config.toml
n_layer = 13
d_model = 320
n_experts = 32
experts_per_token = 2
d_expert = 176
d_shared_expert = 320
activation = "squared_relu"
moe_layers = [0, 2, 4, 6, 8, 10, 12]
router_score = "softmax"
normalize_top_k = true
routed_scale = 1.0
balance_loss = 0.0137
balance_bias = false
shared_expert_gate = true
init_std_router = 0.00603
lr_router = 0.00165
n_head = 5
n_kv_head = 5
head_dim = 64
vocab_size = 16384
norm = "layernorm"
norm_place = "pre"
norm_eps = 1e-05
positions = "rope"
rope_base = 500000.0
rope_fraction = 0.5
qk_norm = false
attn_scale = 0.125
tie_embeddings = false
parallel_block = false
init = "normal"
init_std_qkv = 0.0227
init_std_o = 0.0
init_std_up = 0.0227
init_std_down = 0.0
optimizer = "muon"
lr = 0.0065
beta1 = 0.95
weight_decay = 0.048
lr_head = 0.0069
grad_clip = 1.0
warmup_steps = 200
schedule = "wsd"
decay_fraction = 0.709
decay_shape = "pow"
final_lr_fraction = 0.1
batch_tokens = 65536
seq_len = 1024
doc_mask = false
train_tokens = 258100000
steps = 3939
dataset = "wikipedia_en"
Below are experts of layer 2 (counted from 0) of a mixture-of-experts language model. Rows are named router (the router's row for the expert), up (a neuron's input weights, with its number) and show model dimensions 0-79. Each number is 128 + 24 x the weight over its row's rms, rounded and kept within 0 to 255.
After each expert's rows: a language model's description of what the expert responds to; "mostly gets" lists some tokens that are sent to it at least half of the time. This comes from a sample of Wikipedia text that the model never trained on.

# expert 28
router [ 99  80 110 137 129 131 141 146 113 156 121 127  80 103  80 109 138  67 117 129 117 114 107 145 162 121  98  82 129 149 133 163 145 113 111 140 119 123 129 138 153 135 208 109 114  92 121  81 115  95 105 110 139 153  73 129 155 159 130 127 145 124 141 132 135 190 106 137 120 154 147 120  95 118 106 140 134  89 102 140]
up0 [169 134 144 150 152 132 118 125 160 122 134 142 139 128 115 138 151 146 157 124 138 112 173 133 101 127  84 160 101 121 135 112 137 140 149 152  79  78 134 128  52 123 130 184 123 126  96 151 134 111 118 138 108 110 111 164 145 156 150 150 129 104 144 155  84 133  98 152 136 129 146 152 140 136  97  95 135 159 116 182]
What it handles: Capitals inside acronyms. Capital letters and pieces inside acronyms and names following a capital, such as PC in NPC, IC in WIC, L in B8RLE; also United.
mostly gets: "S", "R", "T", "P", " United", "B"

# expert 7
router [139 134  99 114  92  88 139 107 145  92 128 102 115 145 161 108 111 139 125 138 132 108 126 114 121 152 133 122  86 138 151 113 119 111 125 118 108 150 141  83  84 141 149 149 104 141 128 167 121 128 123 133 108 103 153 142 165 159 124 120  90  64 120 139 125 101  86 141  83 137 102 149 131  89 115 133 126 137 197 143]
up0 [111 123 161 120 132 187 136 121 135 152 106  96 130 174 132 110 140 154 114 106 109 124 159 108 126 123 129 128 113  72 113 111 133 111 117 152 181 172 139 114 146 133  86 125 125 102 192 129 138 101 147 127 156 121 103 137 126 158 133 107 192 125 102 139 132 152  80 108 111 141 121  87 140  90 105 134 129 154 108 123]
What it handles: List separators, punctuation. Punctuation that separates fields in lists, tables and scores, such as line-start dashes, colons, semicolons, pipes and en dashes; also "as" in "such as".
mostly gets: " as", ":", ";", " –", " -", "="

# expert 25
router [126 126 119  91 104 145  97 117 144 166 150 141 116 113 114 153 142  93 117 148 136 139 118 129  73 107 134 135 114 158 178 166  94 103 140 134 141 131 143 156 128 126 141 163 113  82 163 120 120 160 127 106 132 155 138 106 140 114 145  93 121 104 171 107 151  92 171 102 122  95  63 178 117  97  98 127 127 125 124 140]
up0 [168 131 143  85 184 153 116 135 170 120 115 129 107 124 125  98  87 165 145 146 104 132 112 154  94 112  87 122 148 164 126 111 131 114 153 120  69  63  70 105 131  69 104 116  99 156 129 120  97  90 163 113 134 137 145 164 148 155 122  96  83 163 136 127 123  97 155 175 140 131 110 152 150 100 145 101 127 147 154 143]
What it handles: Word-initial capital letters. Single capital letters starting a word split into pieces, usually after a space, such as J in Joris or Jaguar, and heading starts like ==D.
mostly gets: " S", " F", " M", " K", " L", " D"

# expert 12
router [129 141 168 138 103  76 155 120 125 130 156 104 102 181 139  91 134 108 124 135  96 151 131 149 131 117 106 173 151  92 122 138 129  99 130 122 136 116 115 134 140 133 104 118 117 172 128 153 143 113 101 132 130 107 142 144 115 168 118 108 117 121 132 123 128 177 111 137 140 102  97 132 115 127 121 115 164  88 161 137]
up0 [130 122 135 161 184 161 133 147 149 146 130 135  94 119 130 135 114 145  96  72 114 142 114 137 133 129 185 112  80 109 160 153 137 129  82 133 115 153 153 137 126  97 145 123  91 117 120  99 123 133 112 159 106 154 108 118 135  96 132 116 133 107  93 100 146 120 131 144 100 100 110 126 108 140 129 134 162 110 128 151]
What it handles: Table pipes, headings. Pipe separators between table cells, table divider rows, and == section heading markers, e.g. Result | Date, == History ==.
mostly gets: " |", "===", "==", "====", " ===", "|---|---|---|---|---|"

# expert 0
router [147 138 194 125 174 135 144 148 126 165  85 129 142 107 117 143 120 122  98 110 140 163 126 138 138 130 131 154 138 117 153 130 137 130 106 109 127 132 150 164 152 157  74 104 106  72 166  79  92  94 134 137 130 138 141 124 100 148 120 154 151  74 185 102 156 159 135 125  90 146 152 109  56 101 111 129 109 157 136 113]
up0 [153 126 123  57 137 109 137  97 188 108 119 133 146  58 127  98  93  88 139  88 124 128 118 118 143 128 138 149 137 141 133  94 119 134 134 136 132 121 110 147 157 151 102 142 140 131 118 145 139 133 130 134 149 119 119 107 145 143 172 125 107 117 128  96  93  99 145  97  80 123 132  99  90 113 167 134 114 130 132 135]
What it handles: Passive past participles. Past participles and verbs after was/be/is, usually followed by by or in, such as joined, used, found, published.
mostly gets: "ated", " used", " found", " published", "ak", "ized"

# expert 17
router [136 144 169 141 142 138 120 132 130 152 109 125 115  77 125 112 131 130 118 140  88 118 174  87 155 113 128 144 161  80 131 119 136 122 138 143 147 137 143 124 155 116 160  97 108 105 132 108 135 143 181 118 106 123 116 141 101 142  93 101 107 107 160 147 148 120 145 110 134 109 140 126 166 112  78 136 109 154 110 129]
up0 [129 120 116 123 120  85  87 130 154  72 167 124 129 119 113 103 156 127 142 123  97 120 169 140  89 142  94 116 166 120 119 127 134  96 140 146  84 153 106 122  87  42 131 128 163 127 117 151 116 135 140  88 106  92 134 172 147 131 124 165 139 137 132 144  99 145 100 110 127 154 114 126  98 117 124 131 130 124  88 158]
What it handles: Prepositions and Un-. Prepositions after verbs or at sentence start, mainly in, on, for, at, from, plus capital Un starting words like Unfortunately, University.
mostly gets: " in", " on", " at", " for", " In", " New"

# expert 6
router [124 123 129 112 149 152 157 168 132  80 120 106 156 125 162  50 118 143 145 119 153 106 111 142 129 180 136 113 147 165 138 142 136 125  95 139 120 138  98 135 120 119 129 146 158 157 165 110 118 174 155 146 121 128 108 139 131 154 114 152 146 132 128 146 106 149 110 144 127 118 131 122 160 141 167 140 117  82 100 126]
up0 [110 142 152 116 137 141 150 162 133 114 146 125 114 146 131 162 113 134 135 103 160 102 139 130 157 158 149 123 130 101 157 129 134  97 119 132  98 129 120 166 129 139 122 103  98 114 130 142 132 132 128 124 108 114 112 108 132 129 117 175 105 156 102 140 108 148 138 110 141  94 112 167 134 157 128 136 191 137 137  75]
What it handles: Connective function words. Prepositions and conjunctions linking phrases, mostly of and and, also to, by, with, than, e.g. founder of, model and actress.
mostly gets: " of", " and", " by", " with", " to", " or"

# expert 29
router [138 170 109  54  93 167 115 116 150  95 172 143 159  91 130 155 136 155 153 139 104 120 147 114 133 129 131 154 127 155 129 129 168  74 185 137 131  99 135  76 131 152 111 160 134 129  93 145 137 124 105 106 163 150 107  99 145  88 100 159 130 172  88 120 117  81 151 157 117 117 137 127 130 152 162 167 142 120 113 159]
up0 [147 186 156 156  98  97 132 121 150 148 138  95 111 152 127 189  94 118 149  67 156 154 125 132 107  81 132 136 168 110 185 145 162 113 145 118  97 133 116 104 106 152 115 101 106 135 132 136 134 151 152 145 127 106 106 124 122 120 148 110 139 137 155 160 107 144 126 140 119 144 174 114 149 145 114 129 140  93 138 155]
What it handles: Commas and years. Commas, often fused to word endings like s, or o,, and years after in or month names, such as 1963, and 1994,.
mostly gets: ",", "s,", "),", "e,", "a,", "y,"

# expert 11
router [ 81  87 123 174 151 130  79 118 157 137  95 102 130 106 151 113 152  79 175 155 155 128 127 137 133 129  73 132 113 124 134 106 128 141 122 133 129 135 157 140 107 158 122 138 117 121 134 102 164 139 133 141 129  97 111 123  98 140 133 126  88 106 144 119 113 102 152 134 153 188 152 141 159 134 162 132  86  81  97 141]
up0 [135  91 143 112 128 157 135 107  77 152 150 115 155 119 156  82 118 140 100  83 111 111  99 172 128 112 165 136 183 162 160 137 120 116 128 156  73 106 136 152 139 129 121 152 130 143 143 131  87 175 132 113  98 144 133 127 156 115 139 146 116 148 145 104 123 135 114 131  91  87 123 107  88 141  92 141 154 100 153 152]
What it handles: Name-initial capital pieces. Capitalized opening pieces of split proper names and words, such as Al, Mar, San, Sil(urian), Trin(idadian), Ser(ena).
mostly gets: " Al", " Mar", " As", " Le", " Re", " An"

# expert 18
router [106 181 183 165 140 147 157 206  96 173 134 116 105 156 161 119 136  96 102 132 159 118 115 149 105 101 115 124  90  85 131 149 157 145 147 133 127 126 145 158 129 106 127  89 105 132 131  88 134 192 117 136 132 131 162 122  97 125 109 151 133 142 123 120 169 161 127 144 130 106 171 123 176 139 124 166 137 180 160 117]
up0 [101 143 121  98 101 121 172 144 190 161 120 117 127 156 128 101 172 158 139 126 115 141 110  97 112 104 118 109 149 129 116 122 138 110 135  90  85 155 102 138 110 135 116 122  81 151 118 120 114 124 179 163  93  53 158 146 131 101 124 107 103 128 122 163 112 110  97 146 138  96 138 172 118 129 115 155 135 131 105 138]
What it handles: Descriptive content words. Past participles, adjectives and nouns after the or a subject, such as first, known, released, dedicated, classified, fundamental.
mostly gets: " first", "ed", "ated", " second", " played", " known"

# expert 20
router [129  99 151 152 152 141 104 131  96 127 120 146 110 125 101 148  92 149 115 107 153  70 119 136  80 167 126 108 106 120 153 116 117 164 102 115 108 150 124 163 145 156 151 136 151  84  96  86 162 121 130 122 168 167 136 125 109 115 139 162 107 170 130 115 129 170 177 119  79 184 110 122 165 131 111 156 173 134 109 133]
up0 [149 123 103 163 137 152 139 142 131 118 110 131 139 117 125 118 135 178 129 139 145 138 114  87 146 110 101 119 121 140 142 115 147 154 128 159 131 102 131 140 119 104 123 147 137 149 169 123 122 146 169 109 197 108 131 129 132  87 122 115 117 128 134 183 141 120  95  70  97 139 115 115 114 116  86 101 167  63 140  96]
What it handles: Table numbers and decimals. Numeric pieces in tables and statistics, such as decimals .6, .09, percents, scores 2–1, coordinate marks ″W, plus States, National.
mostly gets: " States", " National", ".6", ".0", "%", ".1"

# expert 8
router [140 143 121 135 111 133 119  81 134 144 140 151 127 165  85 140 139 114 109 144 155 138  84 133 131  80 117  90 126 141  79 150 118 141 131 166 141 118 157 136 133 125 124 101 137 135 131 131 150 148  97 111 124  86 140 126 145  86 178 161  98 139 102 129  92 175 149 137 155 133 123 126  81 134  98 112  99 149 118 121]
up0 [125  94 123 110 136 189 130 114 163 130 146 129 115 114  85 116 117  83 117 144  74 143 132 143 120 128 111 115 153 129  96 103 107 113 135 107 116 107 157 112 142 123 131 117 114 155 102  90 150 123 135  79 129 128 137 173 161 127 145 135 124 190 142 107  99  87 141  93 128 116 129 165 143 146 109 144 170 133 145 175]
What it handles: Common head nouns. Common nouns after an article or possessive, often before of or in, such as University, team, town, municipalities, government.
mostly gets: " University", " School", " game", " station", " series", " family"

# expert 10
router [154 101 115 164 154 107 108 122 109 153 142 173 135 146 115 142 132 153  91 159 106 137 162 130 141 118 127 157 130 123 139 124 110 129 118 125 107 126 127 134 126 146 136  70 128  83 127 110 101 194 136 123  87 164 130 141 152 143 188 116 135 146 179 103 155 138 105 123 136 160 129 112 118 148 104 127 129 126 126  98]
up0 [146 140 116 134 121 177 123 176 110 116 144 133 110 109 113 101 131 162 139 117 107 120 101 143  96 162  99 106 103 116 114 189 168 101 153 140  63  92 107 150 104 126 128 110 118 159 102  98  81 149 121 117 131 139 121 115 148 130 132 148 135 107 112 116 140 121 107 137 117 126 118 155 106 106 153  93 115  90 112 129]
What it handles: Digits and joining marks. Zeros in table cells and hyphens, slashes, en dashes or apostrophes joining numbers and words, such as ISBN 978-, AK-47, 12/07/1985, 66'.
mostly gets: " 0", "'", "/", "w", " under", "–"

# expert 31
router [166 153 145 135 118 129 143 153 160 131 120  93 114 183 145 145 165 137 120 139 132 134  92 149 104 124 115 147 140 114 107 132 102 125  82 136 114 124 129 127 115 114 117 125 100 103 137 110 123 169  95 128 139 105 105 150 119 106 161 185  83 113 140 132 154 196 142 141 112 103 134 149 109  81 111 154 127 192 116 132]
up0 [128 123 147 116 142 174 115 114 150 106 163 108 150 151 237 157 180 144 109  99 118 133 113 140 111 153  63 161 126 101 130 143  93 156 169 143 116 117 131 157 130 133  75 141 105 110 122 117 121 178 126 114 122 104 100 134 122 132 101 138 129  78 125 107 137 130 174 151  97 128  79  95 134 119 122 167 166 121 148 161]
What it handles: Common head nouns. Common nouns after the, a or his, naming a thing or role, such as season, team, film, list, role, number.
mostly gets: " season", " team", " number", " work", " film", " station"

# expert 3
router [ 88 125 140 145 124 100 166 116  98 170 130  98 153 130 131 153 133 122 182 131 159 119 187 160 121 155 138 101 135  98 100 121 145 181 178 114 130 148 121 139 122 127 118 121 139 160 135 124 102 107 107 134 162 117 145 108 155  99 117  94 128 164 147 167 121 112 130 125 139 115 161 106 104 135 198 116  89 118 137 132]
up0 [138 132 101 108  81 118 121 133 139 129  79 131 132 164 141 118 161 109 159  94 100 154 101 141 180 141 141 148 134 132 153 138 182 122 133 149 146 141 129  89 142  85  82 102 119 153 109 124 115 123 116  80 121 126 116 171 177 149 123 131  87  95 137 111 115 171  98 135 126 129 104 134 170 127 116 100  97 115  95 121]
What it handles: Numbers in data. Standalone numbers in tables, coordinates, dates, scores and page ranges, such as 2, 58 in coordinates, 82%.
mostly gets: " 2", " 4", " 3", "3", " 5", " 8"